Below are experts of layer 8 (counted from 0) of a mixture-of-experts language model. Rows are named router (the router's row for the expert), up (a neuron's input weights, with its number) and show model dimensions 0-127. Each number is 500 + 25 x the weight over its row's rms, rounded and kept within 0 to 999. Numbers have three digits each.
After each expert's rows: "comes after" lists some tokens at least twice as common just before its tokens as in all text. This comes from a sample of Wikipedia text that the model never trained on. Tokens count by the router's weight.

# expert 34
router:522486510501479585551495508503512463538460526486517502565504502564543498537541503501511453483487507531508511517476456533484514519519487507475521486478470481449499493468532481501504502485467527490513504479490520477526530469493485516507550479489495532494491490521511500501517492497458483514518450498444475462514475477483525468476478476507509490503493469469498514481496463502514505521491
up11:527479546520505523524477515468514505526507524485524488499546476491522523492508517496494493447481505530500505492522525562487514506491485492486500480521487514458523529484493486556475462504458493429536531499513532557526480488499499518512504477511478533503500495467496487483481488502474516465542493506486503482480493532545520471562498437486491467525510473478524472484517495519498558499472
up12:513508485473477573504494505466498458535524527497495499496458474512507499478489488461468494516496472518517549517460493495510464482483522537456477522530513478510476504502502523530513496531493508476448524513533499504528509507484484478517522530485554487521519496452483495471511522547479529550509476511501499488456507501532494516506529492512482517475480486469522455492462516457448450492463
up13:498526521547498469479469500520512536540511503466490487496513440514461485552475500490427494510482485526515486517550474532492482475487487520524520501542514494513539485506514486480494447495486549540479492490474479506506503480487477533480490519508527499479491509521502475499480472461520491507509514498485475494479478521468490533542534494437509519493517490518574522486514533519473542500484
up14:487509521502482485487485499528508503478496487509521499504495518521543456524508577482477489501481459545469482488543467491489487468524491527470512473513503522563497462468500499529450482501530472499481526479487507563523484491507488522466475486536462516473489509489532506501528483477468483491526496487508538486449503486492498474519475499502494495499496434452481496500460461500552474515526
up15:450503434511480589500534479549511486517494513496479475510469450491553470520488488484481493491506494506483521514506533505489536477532505503491470473467473482509488530500465492518488541469484493497513490480460510491469525501514529515491495528468568510452512476483505483458470486482453484508533507515475489465496512465507505507480509490490470517508479546495460533475515510506517489514483
comes after: " ", " 0", ")", " 1", " 2", " —"

# expert 21
router:489488511490500582491496554515555506533454537530519476543491536559548483507514461549487432470501482494509515505498459508488482489490478503494506529478507464502500482472533500470527472525471505511507488462489531515536521476506512501467499491508500548521502513518480535521493522488462502504494497466490522459480536494477541523499477468481495485480516511466508491499517483479525510493496
up11:495488447477449523522520495535518494506496529497488498479497526529542469503503465462481497472440515492536516472493500511499524486475518485457523497440491493496510502495510501456493487533494508492493481516508507463538462495512493504518535450514481498482479506483514527515504491499442491462487453480464484445485491522457525503485506441513510497546498508464483479457553469486475510483495
up12:473446426517476537508467504507472491447481529508511511513509488493517458522509480529510426503495483513499501507485520481537496496506497503531483520525479469513508507481528526510524450499456517504520504456502475474554500507540504501512478487498515499467497526538476486508504509497504483471504549472479529480477574498484504509473483527464502470537545487536496517507486517519534527517501
up13:525488492493549518518429516547467463530445490486532502522508492508501494560483472505469446500479465491519490458462509451479470499503478499509552480456505479526525510497489480487527509531473473509505525481513522504567531497499504451498498487457524506498512498514489487489459529498508520512519533495490509518497487471509525541507515480499515495504544523482476502475504466448499498515504
up14:473482511562538501480551512485499497491525507486514467463485491520490541522504534507489474492523511532441483482492487565469456473502491486453504494535518483534511509487532549498469466503527494519544474522520483514496475488513522510506513515460505520511490526530498539474485512481554506520525504511517508473541497535504493526502493485516532529483498505528509511544438477489474512549515
up15:533546488483507479508480524497594501497486531472490509516529491505498537485469500506522505518482511522579501480501482498470505510535485463496521493512497487516474514498457482457497440460501485487498515517505518515514510507503513505498512475489462480501470484511475506480531519472499498557534482540466514505530540537498490481466529462450468499471485507527495483546474499536518527484507
comes after: " a", " was", " the", " first", " an", " his"

# expert 37
router:497499473517509595500486526487553455540483535485505469550487476563548516493562476468518408472484517496515495504472456527485497506527494512479495503498514494508498505475544508482494499511475535485488488463509478521519498496514497512470528474506475538523481507530517514529508487511491477521519542506500474472510506506487519478480480510499502509468500494475519499500515473513499498507542
up10:484506491495531489446505514520571503504528476499514503493499505516483525483461469501489489453450493533488497520510467471514504560484466484544508509520504501500504459485474501471480450500476524506472461475506483525530523513488539538476486487466488538496518479500468506475498495536451507499507465542495466527513455426493501468523494497505523481513485472520474522483536509477497515467511
up11:494498518485507500447479500498491497541480488510488515502516469517489501528506464526488521468528538481436505473510479491505484530522545543506475497513503523495520502497478456500501540485524450462506495430497486503530510510501543479476511448577522544491484502470475523545499501496477475536533517520510518480500477517491511475490500545529532446485509457503506490483502468489490500469499
up12:554496525483511491481527508517520540471582497498479500496518487510494546508464475503484523498504511544529480465487489500500485466491527464495485500497494488500512500472487550505521447482499467501514489513508504511469476473495464533528514499494502472457463555525486534501517448496511496486495509464509564483477472475510514495534495492518510432524481514474554530513512521537512505517525
up13:503531505496518478449501505481433484569481478512516543484510480550503503462530493536506486527511500539490516472480504481462456476501512503542500528482485525481520514478542509506498498466534512504511476565492500505502524511502484475521535533515544542497508473489491500487493469507493482534484482515490544500520562507500464494496493502513484519516554537484509496499469496468543518520462
up14:517508510536501497573494504492496472516518514497491522501496538518504457500497501466454461498481491527506507548485514448504512532501530511468495513503477535459542506497502473460482499456505474501504462525528482487501488469472503496555516532501523507519510523478547527482513507478488499457511500485427539461494555476521483498510485514471463534499493486467493509539456501501481466477492
comes after: "\n", "In", " he", " known", " In", " He"

# expert 30
router:502480543510491563493491563513551479535452544531531509569483509540561542502521488476515463485510499492502530512482473501494517519522495503498502508458492491498468522461503494480529486501490498468506475469511497469540501476505489544488573506476490534506492510507512520516488493523469512488502452470499504487491528489499566499456500504501475502506532504492499498483513480519506476494526
up11:484461504482500490492473530432495473511494504528523463479545503511485504532489491534503474514483434466480513487518513471504520495454508439531501474510503505514523531508516517509496527485481533505458521488497514467541529508526504472523510500473553499537500483487494478533445523482540498519477481485482513526487506533515516524518495513447503471527522522496489483461483512437485478482545
up12:471515487500463502496518485470505464504497514516521523452490457493458499480479511494477471529510467539480519512547548477507498497501508459485488520503500543527500483502536424518487453471511577512495483523487461458496509493478479497467464526534483510467521514493466549501495498498499505470445501496479534481490501513491461467470485489493481530523515504529525525508515515520473535472508
up13:505489466468532488486492508491494495481519501481470487489522529519503502475479514505519495506528507525535542491531499523449472503509509505577486534494487496502498467503522555528489506470527529479520548529519489508495535527513458512495500538489472506547480541460463526500542444505463545496491505530462470487511517506504483446543501488519516501532496477502461511513463470526503508457493
up14:477500516547507504535484543524495465486486478477493450526524524504509533471532533513518442508491462545490469537455499521518479533511481492484519495494489453528480532528515439520556508452439491486482499505512504485508480486497544503503484473519511536484522512516470471494523487513489518508415496472479487487509478499509545524495527499516488488508508507510512496539508527496502478513498
up15:514516497490503491491483516500504491535520498530457524484492511488496503456484514481507488444549483507528503464463487486475510514521444512490534508460450490508481465480480475503505491503516527477494480441447504497525487516553477485471538515475517528521526504486526519528466538513442492488532480496452521509502508453498515482471514510437482497472493471490472526530514505492480516485552
comes after: ".", "s.", ").", "es.", " ", ")"

# expert 22
router:512455470499463561504518554486539489511497482487510508520492476606547513491524491522510458465476512516515514482495471491500530492460464508480498524456512473482502503462488499493518484500507475468496520464509517467537527524518497531481543508502464541479494467497555507509516504479519507528510499482470489478481526516488536469478515482489492488512486455488468483507491492508545493505517
up11:433499503490537531489494567501509481441496500510527536494500526509506511498518474528484506544497530489481502523515474494503468517522482478473516465466448499487545505541506497511492519505501517486508462460492497505504455498481496473503537486469511522473519536518511472488497507485470481544522501514522478555440516459494484519501469508513475459550499515518495527466467493539457498482495
up12:484483474478497522503515507481492516478482499502538502485534476550507506504525546534481513453490482540527490499484495514493505528448490573510530539484514471482504466506477527514486485461484540511497457498529517495515527554507514480524473490496472524536479488480448504519501520515539493493474501519523480452451479496497496558452492500451496532496504509485494480488521469518499445499476
up13:480492491512510506509493512476514513495516506494482506520487516511533503480487431548483506510485512479500488484526522500512480478510486520503466466516471518515490528510514489415506509507514473499485550459495550524470461498525496493540533477498491535464514520466512495518485483494520518507490506486513485498537494491536473487527498545487543542461509465478481537510584501542550544517507
up14:470495497539500511459519525526502469494479522479479522543501503464486488514533472486502491527523481459502497488504517468501540522500457539506458497464458532539518514513505488502476445533477479501503501505503476493441509484528477504504523506492516534484506533562531462468526499492497442487525478464499528515562470543524475501481471486480504500560505512514510502460484518491495518480514
up15:491518489504483521513533551515474475476484519518481449518489468508524509491478494496488511522478505496477513540489502456539524507444508527544537494499507506454505429449550506503524525473488538522520555512512506504514481491526503502481521528517457513474506518485511509516479477508517473517508525481461488498484508495475537537530495512495549490518485494501501503511514488541541437527550
comes after: " the", " a", " and", " was", "'s", " to"

# expert 31
router:498528519499476529508510540489539470551489489538533494568506508577550498465521491487523455459494492539532533504487444511472513520500493493507502503462480504500477511470484501461498481483525519501509519471502511492457512520507518540488549465492511520539495513503473513508532505539477505546498490518515482490518526495517530487467475513464470499506527481499541493509520469482539509526522
up10:487483490516441493523500518464495465496483527487511440566493527517498505472536517546543474516510479537524518534513480524493524513487522498507524506479497535508435512472507504465510470485510511490494523502515465472533496544528495518461524460477529506470485498502484497474500471505497486537511517534492544458476498507540516487478453529526502486495515499482512489531521532493543485526447
up11:481503567494513525500583502495507529515510530519522524523525487522498553485490489514481492522510474496511504484551490511507511505532516474545496469471479521477525459456483486518483524479515478485533548503505473470503492466537500501494448551511509502519509473469488478484490481528460477514494490472474488554503473464518536541540518506498497437492489516517518511479481511512486488501524
up12:496488490529507513501457521498457443526494466571475505514464498511509529505459511525524493534486507477480503549475524490507506454561478494490493511490475507513499480519479517535506525503496529502519518453490484517532474444477488502524499508507506496508500525532462460498455502524492502483496507536487496462527522544484518478502515500467492435460513480446501523472508516541498523487528
up13:535449524477491530486478507508487521505500478483508506519524465490493462488540536474510494484490473511512500502483496523482526503468507450453557466546535492467457490496469503548514487480505534495483490522496509472474506506477508515493511483537482522482529505538493508513489505535529488512462468465504483512469483523493477450508466538488478568464496552489518508495504497521549444506519
up14:484496456497510484484467508517492470473492485497484507534536518522511465543496460516486491485472510495533539529471533438487542507506456564527532530490498536493480503540431486491508521506493489489526496502481478508482525475483456493542503524477552516526484516509476482530448513479493529505513527502528487534506509482508466475470524551495495513496522460489505466511529517489504505472475
comes after: " |", " on", ".", " in", "On", " April"

# expert 17
router:463491553505504590523531523515529487556495536533527497548514481551582511526484499516496419499477502514520516501485486491463485517519494505482502493505472504527490498457512487496505487473505508472507494481483523479526501509506495512502525477524495527522499528503536530509487476505482535524502506510487451481518531509471533496505420487496484497523503489475515498504489475495483506509521
up10:502500507480541458480554493526504443525543552534499514485489532479474487430471476482520520490504552529486508515502511488464537492533523531560528491458483503509487500488518469529502504479498479490496467500550500511506487492482485522524532475540481502550507455468473521494532503477436500492475499542485497481523526490500523487474519491477496517500518491522514524524500505480519481486491
up11:560525499449498482491481521496488475464528476503510547508471487526516532487474511517554469509507510535519470519473497529473507518510522528476480533502474464490488523433504492504490562508465521527494536490507515476539499468525507471493493532498489497536464475504471503484534543493505472448490522519456500490525533496515540472497481520470459506528520462516486489499524517515519491514466
up12:466483514521473577560519503550520476472524488513504504500466536495494510517528488445533480512508469509470523506495530514521540453475458455491519508509519533487489483476486516494490558511505487482550476536529495459497531500521491515528506482490512531513504514508509505480493507492488510470513509489533490500446487488498467485463495545509524484519471510506466500450523482533534493462486
up13:469531488510505500518544517458505506535497518494470514481504499495486471503524489484516464482486453442540518510470514483502485532521500457533532520480460477499553522536522508518472496527448522500446498482506508503534502476516516453445523491512506504520482533510464477505535473493493504486491519498423514487506533477501554503526477509473504513490519527530504515480546498508521473470481
up14:506475489533518513467493535506506471505506535501481487468458509518477515537497538510563483457549505538539535497499520521516504500487505495489488487499478496478527493513506517520504511537497493466439480469505521510517509528531487507522531529502482501492468536498426488490478449469489462507484456480451492531502522449502510487494481480529518506506512525455505531504461466523487476456519
comes after: " the", " The", " United", "The", " this", " his"

# expert 12
router:496523504518504560506482540528519477504488513488537526496492466575566536528524474497466430440516499466549512522473421514478526519488523528530485521492474498496490503467532481508495492500524548475525505505495491511484499489516507502493529512498481520509505489527520523526505480518503491537504496496482497467502521490450507480486462499506489511519506496498521496461496456505529484538487
up10:523449507505444513521544508539531489506478486524525500511472505509520534516488508484498506467478473477480509524482516529508484471524457460451495479490516527503459497507463525499533511483498468494504447510466478500500501534511475488487491572488483514462471457490486473527478477483479521488460522482518467489503518515457455446502505494511511480515509461553489480470492476534512521497467
up11:538525479520478489515514507492468520515514504464504452504499495487537502499507511447522489492472506467510529567494477531488525469507497528518479559474501511503496541481470479500506551521466514507472470511492501496547512518508489500495516458463512498564517507529523520503508484485522465481522463542502553521481497517476534558512501517528516485556491475496512465490471487495487480524455
up12:481503502461427486550469515495500510484516516539479481485481501515481505503517521498515498497489496463493527482445521519486517496492524508492496494471512533485450504471498519514525531465543472438498504463508533512479525478460500536499508512483469528555480505488503494533485483451496459516479495507506492444484531487446489495518548506476476555513473484488490484463521490486518456491511
up13:527478531483530488497475511555531531475466468525507528487528525534478529505515523506497507507502515468498515496530532471510495486478526507475514511448498521521470539478525478525540556554506546496517506509512485535466500494501496488493467494477499516535512499502489543554479507495495516484501497498449518488481557498461505543501547511546491496471510509505508505551511487490564525494524
up14:517485504481514510475526528502516475488499508501507552496469498500527562511497487471535451485508496519526491509494507465450502477494488519519468536498483505464526483481456506506457479550535519495529511477470510518511526541505489487484513530505472460459452508487524455455504457494483468522514499536476470490527502522496505461483497533541501468540499526510548460464471480490470493493485
comes after: "\n", " Year", " Date", "–201", " 2015", " 2"